config = dict(
    experts_per_token=8,
    activation='swiglu',
    routed_scale=0.707,
    balance_loss=0.00285,
    router_cosine_scale=10.0,
    init_std_router=0.0179,
    vocab_size=32768,
    norm='rmsnorm',
    lr=0.00112,
    beta1=0.9,
    seq_len=1024,
    train_tokens=612100000,
    dataset='wikipedia_en',
)
Below are experts of layer 7 (counted from 0) of a mixture-of-experts language model. Rows are named router (the router's row for the expert), gate (a neuron's input weights, with its number), up (a neuron's input weights, with its number), down (a neuron's output weights, with its number) and show model dimensions 0-255. Each number is 128 + 24 x the weight over its row's rms, rounded and kept within 0 to 255. Numbers have three digits each.
After each expert's rows: a language model's description of what the expert responds to. This comes from a sample of Wikipedia text that the model never trained on.

# expert 48
router:135111135141115167112161104123122103133134068087136155095044134134153132120141108139149121141089103131136120140146152166129150123117146101117111098115150132157087118068117092118131072132136176124145160139157109091157132137117106126143155144143121122095136122144119140092126132105148168154172118122118110136137146130077133173120112120163138112088149104127122125097094107112162072112132157145132160147141080159147122136122153123112111111170112152120081074143114128108148136135139129096072144135147134103106167137146134144130151162133094173150133073130148119123121148169122158159130119138117109113138115158177092171131130136100113145089139144167108131129114138095133173151142159114136101107127120131120167179153108105157138145150093144126137117103134125117153130171098103
gate0:133148161185133089112163066120138126125138089132144133152161132121134097091122104146126169110105135130138134112124090164125130128130133102092138117139135136128125119126122043121142145150134105105135128122126155093126126133190162111159139129129142112130106114123138129127113074055141148133109138117126096162127156138064122115122126089143118145101127146127128130141099126133136136111125201090103111139110095176088134082162118124136129133119129118128111031143137103173135132142126127121098122140136091127196179132126125144210104142108134144104140109123121144141115120126129137129148138148124162128193122133131094128068125099078121143123160121127131109160128124121167131159089126106126125129105113136131121129119091148128151128146142125138130086156131128126157110130127140
up0:107139103121129132093084129157156142132167128127138146109129151139096126128132190130127099156112122128148167079098127128130114177165111124106126127133150167161122110151127130124130185126119129118139128041144126122128105126117127127177132145162123125083101178156128130130126129132125127142171132091130106126132085138090100109106105146161149126125136163136107124112129143129110118135125119135103124129137119126111129145129175136039131127100065111136123129169156105129088179152068144153043080130126128130125124121087136170131128130129125130131144121107133123128140128121137131142135128096142133100177144133191145125143118142131113130140135130134097165118138136101135102210160127118168130126126117145123205095126128138124121139134134123129137122128120128085100126071143124
down0:148138173101129112104128076130134106119158142157090108110080088131144142153109126148135070120142129061113142127128114137125092134073133087136199127134134115139163133148083126092129158156128135108108128151129141147158182131126146096111126106138119135119133131160128133124138126186166130130163127129124128126135115145080128122123192119133071125114140105137162142107143128143142107133139126125131100100134070123075131125076124073127126125131111126143126149130170193125121154128139126125117127125175142139126124121110140136120139124130083128139132128130138121133107129188128110161138095125115127125134138111139127140118146144108155122152141204110097173136121123134120116119125128125126183119130126130124114129120156118117140133071128108125112138204077052125131164150129173
Romance first names

# expert 15
router:125131133106119163152172079115085120079110116106112152111056164132158127118144109098161123139114140083146115141120161134104096124103125132119115138131109127119082091110111115143118126123143135121125093142097149129135143095111106113125109159121113124122084136142102133140129109096107184168153089144119131155104147090085108180147167134179167100098133120102144107129132153072190118123146121128111163123150128131104128130084160135122160068128092125133107112154104145068095138112124137122126133130155098119127139136124152146097179147114117130130140136099156100147120126163104118112119148131147106099113128134113107127179103136096138162111158142158126184153111179111112176097129128117107131134117143134143102144152119105134093127131146095132140146153087092155101095159139104
gate0:147133132125160152120058128170117118067125106104132155126106062119139189109151097113122125125120097111129120130097165181132129108126137131129125124130113133137095091144088146153127126160128125121130149201066126129084139115051131129144128117125141127130125123125106137145122121123126128167130140129151136062096124128133128130096144126149126091121122120083135148121127140101101126128123132127168156122121119137101130180098097123129195142085115121135124129119130136106127136171136125139125163128146128157087128150133131103091186066118128095082126130141128128127113124165127110131117151116140129114142140130116125102130141124129135136184112123123153128103131119127061218110108179125127126129174121136129146127125165117127113129120125064123108133134062130126139124129128133
up0:132101114153124128128170071140162131132130165168127117142139151115121094166129128127130124127160141134059129121135106120126176139121145098088098123128128110131159143121138132083139129101126096148126133123106142120126127204129137126126139134124108127094125129130172127099127131142133133093104129126126116124106114118170146128141096117129125125172129173138116118127133121149105129129132174129113122151101130105134131126135135128154109124129130138128132137065155124129127121115125155089126098110156124114124223094096114128132071127167181125156064163130123131119131149101181148128128121136114199135124092128155146132122203124120168082127133133161073066175145127131156119169183128146153130126139155116121087129125107144114139081149151130132164124128122084125116144129120164
down0:119129139169161118143133118118109118102086202162128132129117133126124106164120119164127070145136133131120164115101189125133068175130122112144122161098101120167101132115133130112140132184186126129111096127149117128108128151127133136132163104145121145134093184122113114098128132114118144127121129113129135128170133115128126107176127104163131127130129128164135130072139136092131148148126129145145118126137123113148129130128102126124125084124154133095138091128112097124148133117129146115125140075107123093129104062128127190077105042111124131129138176123047150111137152075165128131151119116127076128145128130128137134128131130144150136112116119094129133096116175113126128118101111099129120090060131107125129122126135129101131134162128132159128130130128163108153144141078084
Infobox fields, table cells

# expert 52
router:102145134119096171155129107140135127104150111105128144112069141117170125162112149117166149158161133107131150172113176134123087127120120135115139130162107146147051116110102094142094090143150144137163142134125114125144167144138131131133115166130136137111141171135139102093140112133142162158106108082147115131098079098114127150131129123152136084090138097116103108115134123060146129107155145109121111164146119151148133129073108136101096062150122125125114104145116159124160116129148132144100143148147127111121152087162132145153129118119080170178086120114117140151134162125131141166084148128140131122138117175128104149131124097135131123131131120127143153108137194117138181103135162113119128115104135117105172161193113120125108066132155120133149140098125098128128152145106142
gate0:174147138136132114117133084112141165121081139094128133131124136134149125123155126151165094129115127141177128136122143136109077149116153106166131120154132158110140125122121128153101123118136114127138150136115133120098149135172118125131107139085146118150101118064159137124130095134102084122154133130122123128126127103113128128104107102133128129127132127081083131133117121101121132088181135116103131140122130196176135122133128128120088127132106118105131118188139122157110149141108166126062139158140130213116120102173166147129126136136126138155129088083181172171147131110129127135109129187128125128146135124129125166133131127129125088145130123128093134133153118128125127137123130122091114000123166184143159102139129099127155089111130129144166126138127125136121127130119139
up0:146150146123085088151114127068128066125097128075124128128127129096146144130132129141182122073119126130175083156129127129123137167091157075124155113163078127128131098129129127182078119104127133126191158137102128094122147091184104142122091171128155122129165150125152140120129098139122131122136133133129130103106103119103103130128124125175126153128107129125032182145127126130122151116150123081117145164148134129144132126145116120115096147156135118118124112195126115128105150150097085123132121154132133136124126122141126123160106162140130130127128089120156148126131128121129160176098121133124155109198129143098133155119122133131136107134129102125125135131165132101138134170128105148129114051117133134126127134135122128160139087123163090176141125131123141136142160151123149
down0:133136142127131134143123164132132078101123158160129126195075139122122124112128129151127127113077087142133115185079151126159120127127114083191129126148130131135128111128211137132106122129111129135142130168110100108110132149206137114146136115126130106128159170129127165131148130124138081097108122129128044128115166137120124095153123121177130126117126136131120139167138129108132111160142130124129114156130144158168208119127089126119135128129126128125132124141167140190156130108129141129139135110127133184124164134126137124123082147126121136129126130127156084133132095191124129127126130129151128128136144085090126135105143123156120161129146127134109117174123106136136132127153129105064113094132168128141144123132150134176127055072110126142130126124127121150127095128106101
Headings and table pipes

# expert 11
router:116145129122121184126144114116133098105111117131121179140026166113156153115137131128149154134091149131151081119116152100136138133143102126114120114106134129147061138115083107125111108162158116156136145134102113106087113138104142135092120148145146114106122133122114160110140133147102135147134116091137100141113131132070127159131163133167141076125142095122127095103143096105133117136115152150098157166122162163133130147096118115099119089127123119106103104116116152104147093076171122149106118133174135110126137108157164173135151153154124121107144110118123124089077133153150123106106147110129079113125100118167114144178141159110146122109134146157114139124102117116115139105159160086144128116124109096139129176169106111181124100145128152164136125106153091119137175148102106
gate0:107079133168132127105166061066173137120059057138116089135118127087134118098151139098120131121098128138140131128142138114132160104121133133127125136129137128128122133143141075164127114125202132130132124106099121127026118136196144129103129129128167124161132128049077164129132118130150126103126101152140120129125135176124120150189136155130105108094143113129101113124119127132126135152128128149127130134104125136131155132161117088126128131129142094126125127126109126140113117137181166079135123133126130130150125151131138149127147124123134127122128130093133114133137122127126128116106136114141121107134130096120117121127126111107103132118078127123130127132118129150126148129124133159128125131126124080129193124177090126127129091130116184131220068110127097111161121127128121
up0:121142103093121133129131159121128128128195179088116100101141132192128159148117077128130115102142094117126117148129085154084128120096125107191128098149125130107152124124123154118122127106113125123106128126147155132201176118110118123132136141129099122112115126194205126111099144105130121127129140132097150140121121110160138119062125121123137144134097218100140178126127158135131122109176123110123089145123127108141114132126167165138127126128122151124101125125130123127127150063129117145176127132124129128110123087117127123093150125179069125163123118148170134130127177133097129128146140156128135117109102154110194130124122122133125124130127125122155088073125141130135132129122116122122130120134125143095089128120129130124128131125132109120055157117100128148126120080126083
down0:144131126115128126131101149125160112128129127120141132106140107182146145163102067129129151126130129092130129175138166100134075148128179072144137111127059127173136078124131152081157129127129106163114096111117116130174129078129065127116120143129138128076116116142171128124138118129115137128134129132124137172102093143134128130029143108139121124122130188134215115126155125143128151144142160135121098126122125109138145160118183113130134128115066096168091148126161134125129078098117116159128142133079134128130137131122104124155134098137144147137163139130190130128129167130093139144126103125121120102117167126141154128131121135085152092131194119127144132124113153102132131166174135129101137126162131108131113128133118130124120158124122119147134151129136144115126128126131128
Romance articles, do/did

# expert 53
router:125135098090111171106119127109125127096135104143137130102052149130157127148130118120162097129115141130143097133139172142147100127147147111111111112119115158108104108065111111119111132158119131124161114129154101135105151156116123097140147130123132093123155096128124132130103100150157161130162128119156098124114110125110112147096100164201161086127104109127117094102121107071166159126157084146125140137150130147064153132088117100133129100178107144077141091171138146082137104093127145118120112149150127112125167085130144146167178118109139150121096140142092136116151141150122113156120143116132118152136085118146120150145110115086130124108146149140123150098136149087089148114134131139137094132121150111112160091147135151151130118199091096099101133118135069143123134130151097
gate0:115161057117130120191139063075131098101140141077118158091127134116114125115099126085159124155134131107144139127111132106117144152096099133106093147119116129173121132132138103126124111129143126131136128130039122122129078111115093132159116123097105152072131112121131075125127128131110076144105048118141150133115130124117120129128192129123109111128130152097057135109131125159148145137096131096132129138151149124130138124128097125130138088143133129156104118134091146142117133137135110123126158130112121126120129156184117122135138125098135136112116126114134124171125128134128151149132140150126043129110125115114149123126131119129150128179116116171134141107143171122137113171134086106132127128135100140128153131091109104136135111110188135197151119122090120107110135184116126
up0:143125126126127176090130128125127125124132129132132088143109166114101128143106126107126146108115127123126123159106115167137094137164135128123202110113130118192172128133124135095165151133128123136075125102140128089132069097122132113133145132159128132134062153123110124125120109124139183124128117153121146144120118111104131131137127110108149135129133170114128156107123128127119097169141131200120127126091126111112158181118190116122092127123165180125061121129147154126138130142119139075158154174128151128127125168136140089127070156101147106128176080148110131128161123130126131063105140149079132132140131119130130127040115153141127111086141114132121129161090206130128123110136135127161136097141115118101133157137132138125107132117117128129132110134120127108130131159163133
down0:100148083111112128105112121182127101127128089126121129127170105097105127138122144146130155094131216125126107181140130127152135113125124131150160117136169131132132162101167129128124141088096157107102115146127116141138133129115143161135131124090112116105104168142121083111147116123140142137112108182135116122163115136185127119158146175127131128095116128131089102128111127090112094153108097131115152164096122097122118109171168136133124141125145111150117129104116178100098130130130121129125130118163136128116151128106136137087114136198122076131133135189075136101142092128118118127127142156100125117105116129131112135116125103096127128095096150081076121139138126203104135102135098120130108122160121120075124124121128162128127120069127130131144145133113099094122065191116102
Month names in dates

# expert 36
router:114106124117103170135139083091111106096168142107130127099061126071146129138102120117135122184107149104138112128091164167141121126105104113110149114141095126120111089079096122153102107110142104137152162136176137116093149134113130099134152144107104144125148129134096118098150118062122167146168126123163122126143101119143115178154118131196137142097122087098105104102115133110130132119149140121113161159158129165133165149108157103157138094149112119126106112115145144065138173119117145141097147130122128086098131095147140129144164145111103135159091159139117109123113173186126141152130138139125099127112106106128102126147104145148122143138146128129105140120106131116118157105119152116129098092153125124096165128142092062113084116106114166143130094100130114113166136136127097
gate0:134163126130100129129126121119126112081138180134084134127124144127152127121117129105126135172129161124144136114099134131109128127129125120128162093155133125125090128171129126230116076178112103130131128085191111120127128129134124099127138207126099142069168121127110082110177129132129183129160139128138128132123125128134181139128108126134114183124145129135121130128148129088131142121127156098121106133092107119133131100125141136147136133099136141128128129130129124118128125132094127150131146126134088129105176100188121104147162129187128130155085110124128178147130131189151133189100124121115129133182079102127128131146128128107136134128130146176180118129079128154165145082118134140082127150121097103135096115113140125086099131123129124149130143081131131129143124129116154
up0:070128133132129128140159144144133159127035110091087125159138146126123128131118128125129114108158076111110129133206149135103138125127105131127129108113125132126127120121090120130128136159127164141132129100151126127126125128034117146137128114129129105134133143129128129131126138158150135170165130180127128105067100125128102139128128132178124127128137128125174128164128147084119076140148140128128128132144125131153113123124115131123128127133166139139150114097085108126141130135132127129096128128137131148083131146131140131129124083129082083130128170062126128099126128090143123185139061139098122120115152114096128116129117176129178127127115139105138127118130128124081161128126131128119138147135166127166076124153157181151167127130092124076128124120127122151097203068129128
down0:137122110124125080146128134106099139104074122095137111131125134125149127105138133163106134103140123120093119145164139118148132124146132123136125128126111101126128129105128126080100120101139185134127151137122148096154082169046118124120128121119125072131174124077131154113157046151160129142137160132093126096096121085131114177105126127125129122087156128155136121120128128139128115125131124128142162133124131137145163128126144145105120105129179092086128130129123119142141125109103119132129123105125129159125065109126149162134155077123094085128116138040082125145115190212143133088093092104133129128125129092108122068168154133135141095129107128170125119129128167134131131131132127102109131101127177136127137134097125146139149079130113133136146120109121129127158105138114116
Determiners and quantifiers

# expert 14
router:120123132104091168125155114115142112067138112131115157049071155103127128130119162088163124150113175144140088130093113123146118109159152100099170114138132180092133085116097091121120124157158147121135106131155088104100130101122088119117101154139099127111129141140119118111144116107132111153150103105147143168118119150133144163141125114179136104078153110108076092116109139082141133165121131124143144130135112116108134151088134099157117128149108119123091105140125134103121115096160132137106110112122115095096148103161118138123148148156128130162136117125121128153128158204145113143130117150167108146121090094152136133130123153136137123124133109152160140132113179120107197133143155100125079108119125099108182140136114112125106072151151138146150126113135109142158137093117086
gate0:151124113127124150129135110163108068081110131150154136117116139128146041129167114108095190138129123112156131122137120121118139096150130089128126094101116127125125129118128122128082135116160082124138138122158063126124129128175118150114130133126164114195134129143166132074128081148156118105113128130154105130125100141175132133108119118130100129142127128183135108144162129120127086140136119128130132184093125113123111133133172132108129131127117110128108169132125134113175082128137120110077075130190127122097135115141163124156089124137122112127118154117140141203120138166179117123123127108128061138126102131077141132128128091129110129123128113157148144132128108144132176082123128128162054128122117122139165123130109109105146133131100153126163127131120138105162126132134098
up0:132128142176099174112129155147093094126123095144132148104120102130131109122134093127117206130146129173118117103139129119124138150128116124136216110137125132139128143146128129073128174156089190104146128127121130154098133126149111127102129126192135124036125131130209131131133115122131156123129115198125132131081091123138128124141134128127130126131144096157117121135116129118142110114141127171149124172068142128121119126129127187111118128129128166127073132129092110135128199128129127144191135126135130072126149129151132110131131142102202135128171127137138122135123137172129127124112124129164120139125107148174104121156089117122166150138128149133125127131128128133143133118127128108132082125132132121147131179132127108127131074157089121127150135127132119128125160123128143
down0:143107061122164143186135074115127170118132143118135126071122182106104188128139128102146120132155129109128148135119093126127154130127116106108133147083128122162149135110105140145105125141128137133170129132130131143102071124123131106119130107092064128129130163082081092133130203127127147130125098071116127111134133111117118076147155130129110125094096158139135131105163126101126112156181129112160128124148119112112134166109129120141170131130097091132148079098110136109116116128121135132108140084130127127130097091128088150128127082128095117173149127131122125130128154149124137128123089087082130113127148126117120143124125138127139173127124182123109137106109115129099105128140122135135178138133131131104116132154128134175116099141074148128117123128051113196117133131157145
Determiners after prepositions

# expert 22
router:117136131138079160117143088125141127103143092136115130134061171129145143124118128112142091154090109118134134170118121096147121092125151117114133132125069168114048079083115083144087092162130162153149148103093130101113140111092152133159109108129083104135131093113109122094145128119111101150109111127129111130121145136133097137114128126169182108127136117138109084111105124115161137108126133118112164130133085152129120170075144113125118120140088125125097113187115135124126136124122125116130154146113116106089158112115142161141146167146099150118124130103101143133106180159109097144106186108096139112102096162111096160130146112095137143135135127143125142150111157083092155128145125123089132129124127163107137132147144091162093090147157125169133118108132087113107144149107096
gate0:124133120152127120129127080147186123123139082139114123126132117077127127113102117078180085133174150127115110159130130098144136128125182138130155106123197120181126123063153126098142100130124167141129115129120110133132159123129109063077124130134111119115152138096107127134136136052072087184109156142190132139129094128132125175119104142130133099131133126105132097106095127128128166178132143141198159100167108106157088121108136120109126102128150124140134124156127085127151127122156119119118129114129127146144128103138136127132125131139143140138119122150053132135123146141145096130112145109128097126107107127137056130176124086177109082149115137141106138124144182123135132141127129135107135130130123132121158181125122127133127126126135105133098150127119151133125112097134124
up0:122134157111121127200123128166124090092128093101119130104129153130112119164132139139118125129129118064127160199149102123169114157126179127109149128129126127127139189155125131156110162122142151140127117120137122157123185130126108173131128127115127127165154125127131086154132131121115131183120147150168123124146133128132131115145191124113130127124127128144150121129129129146147156130118137117145126142132161177135134122119084116128146103134057114150139166132089140194159128106139086130127121155136109121133128127123182186131135127117119146120128140129107158142134123129077109136123151092132127088143121141079106114200134138090116102128128137121126125127066133115056138120130113132090113130128120127181135121130095107116125133138139176128128140112131156214147089120111125
down0:134132123128134124127142104127126117125158132106137075124167142132161123117164239150125106109151135126113181113096120086127143068089150219089121127151130117134151128158135161138128109113126127151129144105178139071130169136142113126108124115126138161157139127130090138131125127131154130126127163130128106125117142181046151164117129118118090125149168137125143132132118140173090137129131135140129138103152138089135103105119119099158118122127129127133187133100162114140135139129128205137089124127129132115164126138131161158129083106170118162135115124122130138095145107100150146129119128121129127144162137128103114107206124133115135122142155101094139141125129115127121124120126127091157084129106122130128119124124115122074188126124131115148092138156107149123137128117110156
Naming, quoting phrases

# expert 55
router:138107091125067182151170102102131156118112128112117166112045181118130133113104105131142128113102147101116122127088178148104110100110153141110135104145090132154115088084075103123096093148122149152132157090162133102104150138127137144164125160144088130134159155134094110128159094122131135162136084152144094142095121126113116177128132113197130116110103144104105123077126149071165125133180130192123130144167137130092151135101140111107116110155159091106093114175128113114126145111151147134121161156144139111110141132162132116118137150122115108158103114121139107154107161160122147149130121144136143098131120154147130154185113144133168115135123131168139147134116175137121146121117139121141088112118127130129133125140107090131132110111116123140132140137111080126142158135119113
gate0:159133135122116132141122144136133125119109140106096104113117147121128105177082125125128183138065159117134128150115139130151116110122183105130101125074111128130123128123108112174114128076106196102134131127119126078125130126105054122131128174149126108137137115136134121095124134125067141175129179161126128129125111146097090126114110139155158135123091130123081128128098169075160111131112126138121110077140133131100148128132151125136127130127119129108181127070127130086089144124131157121143124128128122092150106127120132147138119136127132144131126165128150144131175184137167065155140158148137121140120133123142089112125130137134128123160212113152129126129075174115122131139128136160154142125133117131140200077134124117135114117186134132112112119122098133117167139117140124
up0:129128190150124100133087138128190129159125102128133131124155018128135127127122161126132089124144162183182122101134128128131158116119120128127124157115128130098109087124130127126127109120130121143109126133119141124156066125079182119120131121113129128138128088123128172112102079151128129097146176076139131158162115128094128137105140104144155129127136128159162098124129123156133135133120141086123151132141131134130115094178075129129129125127084146130145076144132128147117126126139064122126126125105170127192103131126156201175094138130117129129075131111074129117121097129112128133148134157091109132134123114126130129130125137129102158129116150128175124125104147107134131161132119126132123136129128115122124165132126142155131140153143126113183122164126133090061128107100100
down0:097126103143131106123137138094113124207186103152150155113164131106127082114132127129161119183128135128116137127135134130127184186128127129131103113135111132130089124154178111128133132116143134129139112119114110169136126123120148128160129126142101146158138183115129039128148112150147121132135127077104124125127113128127123142121128139075116123163127068130158074113132083124138169123084128154082188206111088174149075115150113119128080076132147115126128131126110084125099125119126129091135131135113128135120118129144131102118125124091120126128120127127127155096118127117133129116131118075092108124148127127127147155116130115084128146132118083121110128116121113111173128129154177112136110092131124087123089149109135164128129125138129118109160124069138139135119115074133130
Names after prepositions

# expert 60
router:099135127120104142130129072144156117087124132156115105092056176138148131134121117089181127111149157154191094112076161128138115102124118141115106097130070134131086112110121112117117115153123159117156154106141117102103140116109111129134126132071121126132122096117123079085121109105120152134158129120146109173103121147089102166113115144200134126119174126118119126069128098115166147110149148096133187167150111132105163115111145125148110094150088120126142097151120123091175127101151125128094149149125114131102148129141130133125146139145150129133113105133124141171141113172122155152112143155122153118114104109130109129093099139089138099115140149153139120079161174081079163148123146135132096133118122125116148139143098110127135100113117123135134090140148114108167140127159117
gate0:129141113111131128142126127142121126162109114167131092129131168099105134129127129129124152126122165134143128128118151139122082143121140146138099130119130108128127075132116100146128122128117130070119161119128119128126120165076130130112124095129132140112127139127140122116126131199126174123202139131125119157167057128083123120121125145127142074132133128137123114131124129116128174132165129134085194170130141141137140154140141148128124129122128125161123129128190132101092127126140141144142109164126117193127123135125130198126131130179144129173123109117153125123151129127127127131114166130133135131124132131128156106143122190096123111053173145126112081137132111133104128132175079137112131128078128091127127124100129222134131082140158129095135179134082151125133138128132076
up0:126122118159137138151139096132121096126150123068128135131122127238129077146123147152136115118133101130121168089120110124125194125131112125115154131130102139156132163132124158116129114174124113137128124130120131159119127108130122125106142119147132161124126127129100134142159135104129076128130119117126107114097163128126172155131131126158118129130122136102129127128042135127151043129122123139182106103084128117120117129127122103097115128179138126108126158125133138114161118129089123126129097089133122126105131128128174068125032144101127124110132127130127084140131134128130130109159126180126172133128147143130128133161131102171104118131123118147129159103118154128127123118064119129158122113150196177086128143122150138127095171127101108132150128143184108127115127130127130
down0:109118138176077141109116130127170119105156134147183101133125156126125132128139077139128102100127136128145096130113128133133161121133168214071102118132114126117119136145125122122131095126104165135131124215128160146150140144111127137105076164114144140096125169162136120132137132126112131158137133145117120123127112120118088132146099123139123077137129123165046134104128132136107121131167088053147124139113121125139145123139140128129121066177101123117138129135132145128126186174140124121072158146128129120139138132143183125130140139180127081129129123128154127127138126056142134120119137106126127128127132136090138126129164125130126067122125129141188127116145082150128120137132144154127113116132126132144108133091136129124130174107175127133153129126104099080080113134128125
Surnames and endings

# expert 43
router:086108132101153164120102080119132151104161105137104159099076161102128128133108084133151110123126116102136141113123156118101086088145144130128110117112100153112135088090107104105092146125110119123130155161129094117129121113082132133143107130115129117136150133139096138121149111070111127188127111159151099138138128133156107174115146127206118109089139138155109151078127099102162122136133160128125154145152102117130156153068146081101116112134096159100093105136119102156118135108139140098107141123129161112108146093171137143130130139143100151156148127119107130142138198176103124133079132116145125126117131168130144150155139128126149124103152138163142148158143159126128162132100166114149094125134123113113171147164124085103090121133119150143118136123112063146158172158118111
gate0:121112131130132200085127127103151127125111120119124155115122139138127130127121169142079139113128128142139100115129119096120128168127111113206106172133128133130128092144111169132142076098131126125132150149081124122105117120128138125127128137153166116127114074157129136118132183128138152112112125065128068103130165136120180125157105137129146096087140133078106127196128164081135073127144166083142126124132126172125131127129107147113187129130119127145149129117064133129129116127114124129119140122130114121128131109128125088127111115149158134127136093119130122170137140151131131128173129126128122177121126152086148138112132134127100122128111130163067135135165182127071152085169125141134092129090113119124104130143129126064129127083118128129140154131125123145133131116128059
up0:136118125106135073138101179141128130141127056106131129195123131128053100143133129194122131109159138094120151178127133126092096128099216124171129120158101132124104120134128164137114100140133128132131131187141131126129148146084129126132129139132128126135124137097122131126124143115147135116104124127135125097155132125126106106155117127132151112084173126143125148182113108126138127120123104112149137147106142111132128172129134127123097145135120071114087157100124129101124128116141095128129103128129149154106099124148134148122131093097138109117115110135127180121113125085100127146171154126127123129077128081115132126118141130101163134124127125125101116084092117137121135135130108210163127059153123147084118136115131134128131129125145127128199145095131132170179129127071138
down0:145124136127120123094117127126104087196117120131142110127133076112132129119065139098105093136140165167094107135127127144116119128110105116099129138130121127144127127109137156091134135088131114131130127108100129169150117120216082122111086139142070130118134138132106132132182136097116146127127133129096137130077126193111107125126115132099131164145104125165153174110125128125135126125113126072163107119119150137106158045127135140105092110138138151155172111128119108126102126134043115101163127121127129142153148128137110133132141129148153121136133108127164197132143114139102126187092071120145104127131151188154159121123133132146135147086125125132114125107142152160126102116130158127075117173100125135137173134146125113143136137127081131149121129117109111113119126127123124
Passive verbs and list starts

# expert 57
router:126110111151129174102129090104145156120122084127113158132102140152142084138150144089183130150146151105155117142136160109122117094095135115159123150087103157149062105140118107120122079134161131118137125111136125121112140122122141089106101148139136125087126139172134138097151147121114131125186128142123128176129154093087097163145151125140113075109154097124127114092094093138177138132155183137147144139155106137138176148081151111115093072155072144153125140136142154073161124091111123083138137152130120109119132111153137146145143121139128131134106106148151119103152139143124123151122127121125134142122096127130071100119127149158139134105129127165108150142142146137121156134143148142124086125088123145100106145191129103156104109150092141143169191121155120097154136111110123
gate0:132114145161183133167156127112112117164116072128113124130123128130123107126138167135133132125115128118101124151155141115091145182136129114131149175125129074140140068174114121153130074149161124133125129128145111156124122169166127124128130176156099113111130131139116135106157130139126135130130130118132139160130138109133092104143121132128173126116127075162146136138117096072121144130126136126130144139194157124055129137113124124138128129163100056128064127128140164105159129150144111127127129090126083126113131113126127144142159128128100174113139128111127133127123129109130140139115110143131127130133129125138090104135142166152131108115145134133119131129127109128135127130071127196113128141112145126050071130145136136137099119137098118167140175129131128092234176141122130
up0:138127218140124121125128139143015129061125144159145121066112126125129131126057129171126125129130199128125132130070105102163112121128113128117100133129156125135142158132132149128128088107133130139129131100120115142144110159128072116135129126132127129127179137123088127124128128127130137129145129154117106167116132117130048106120131124128108128129077163124131124128153132112148128097129114161092118127136145107117116129158130145104153138126166121124107115160097148169118115200123132172107121136130121132125128141123144128118121136144131122136145124166102125093129129115136136122111131106126150133122173121138163111131129106129077125137129104149187146090135122189133110128217092101114135136129127115160154127149105092137125147130128122132173128133128157165101155120127123
down0:125153118123126117079107130104112125106123127121107142138052132127127107101083126129122128148130117019129208134111129090159143155138135115130125135128124133147128116129134105106099136127129144121086112127124060127145162192091134123104125142142150097125163129124081102125133125173141146140173143128107149187132128142134129093121175069107092118118129117156137143143127127115128114057137139100136129129079135129119118108128116099102114128142156146152121128127134130124176065138137120106153139125121125131131148135136128152140142134122116092128124161163158109129152082115130142142155080127151128133126148122114111084151124111135110070132133117116101126118118134131120124140217195137127119119119129134109094139153125129165109113130058101132129138129130123127126104124135134
Foreign name pieces

# expert 50
router:106130118141128171140115098121123160095168116106106153124076147103141102181122119095155117134126141111144125182145136138133151120110129152153119129131139151143028103095089129119118142131124154112160132114083102147151171140106184129130079139116154154096126144139115139118117109142130170174105117099158121130124117130131142161133150135159158078081137100133083090118096152072175110122154138114121140109154105135138146127099097122091118058161135148119128088141119168112158137116156119120113124106148135123124141114152129178109138136093127124190092108103133159158144135137111130166130131148106124119157110147091138135147149124107106149115130159123139154159113173110114172142145140116132119103133135123119155126174114125064091093142157119114135125122132127132142127147113121
gate0:157151131141161214127132128128106130129136123132090134140133179091111103142213058108107105126139111143125119124151138113120154123162114080088153170129078160186115134129120127128130193118136113136123181127125122103124148125093114123162103130130107113123108127128137139123098133128098149130173090124135122142125147125175116182136114127131152147147146131129085163114117141130074099122120127123142123139135144132125166115128149151075131091128138123149090114134118133129125145111121161083132136112130130132129117112157122131154128151152205128142110124129123119107127128119115072161105106142167112129127110128127109113136131109136127128150114110121118122179067138125118128112151143127131119124105118167119106096113129093137130070126178128133158166129129147149140128120137220
up0:126132085128127124113128127131123097134121164078131130129086127177185156127089128144110144102150138122166127119108127189193131173085097121099114111121133102028128143128134129135121110140125120106135130133162137117130107144154119112125142122123123113139124087123170124138129101112115129132137130122143089128132120133179196110129134083155124128135072135104124119126111126167128172142150165128128131151105117091157116095133152131140132128126108127111136134134161125143133106147164138122131103193159133112062134086115159139130170148128110122141118162174117104151128134115124142117086123127130121127137174108151103139123139128130132086131126113171135127120149130066114166130140124120112131165095133116086096168112198126132155142152104136158108062148133104139107130113136143
down0:134130135068121124152180156135128122126161124153140123190072121118089204126114137140131133136167124113097145141123129125148120165135126126162095120127125101173113123138127120169112078099099143136127128110083110130119145129154142140075150170128108138112135127131119151129119162093050169128160114116143119117125105129097125138131129128108077113091127124129133116126117113124151130141079159122076125130129136146126075129121124099129163142125136129128147143117128152127125111086119124180155126144095156119151088111129124123145131076072126155138136131146135133124077123093123118151150168111135147130131138134048102137138145136094129102117113151131135128124122115124135132134124159121126131130129178127123127154123195139186091124164092170186130124103117167123138182117129132
Table and infobox labels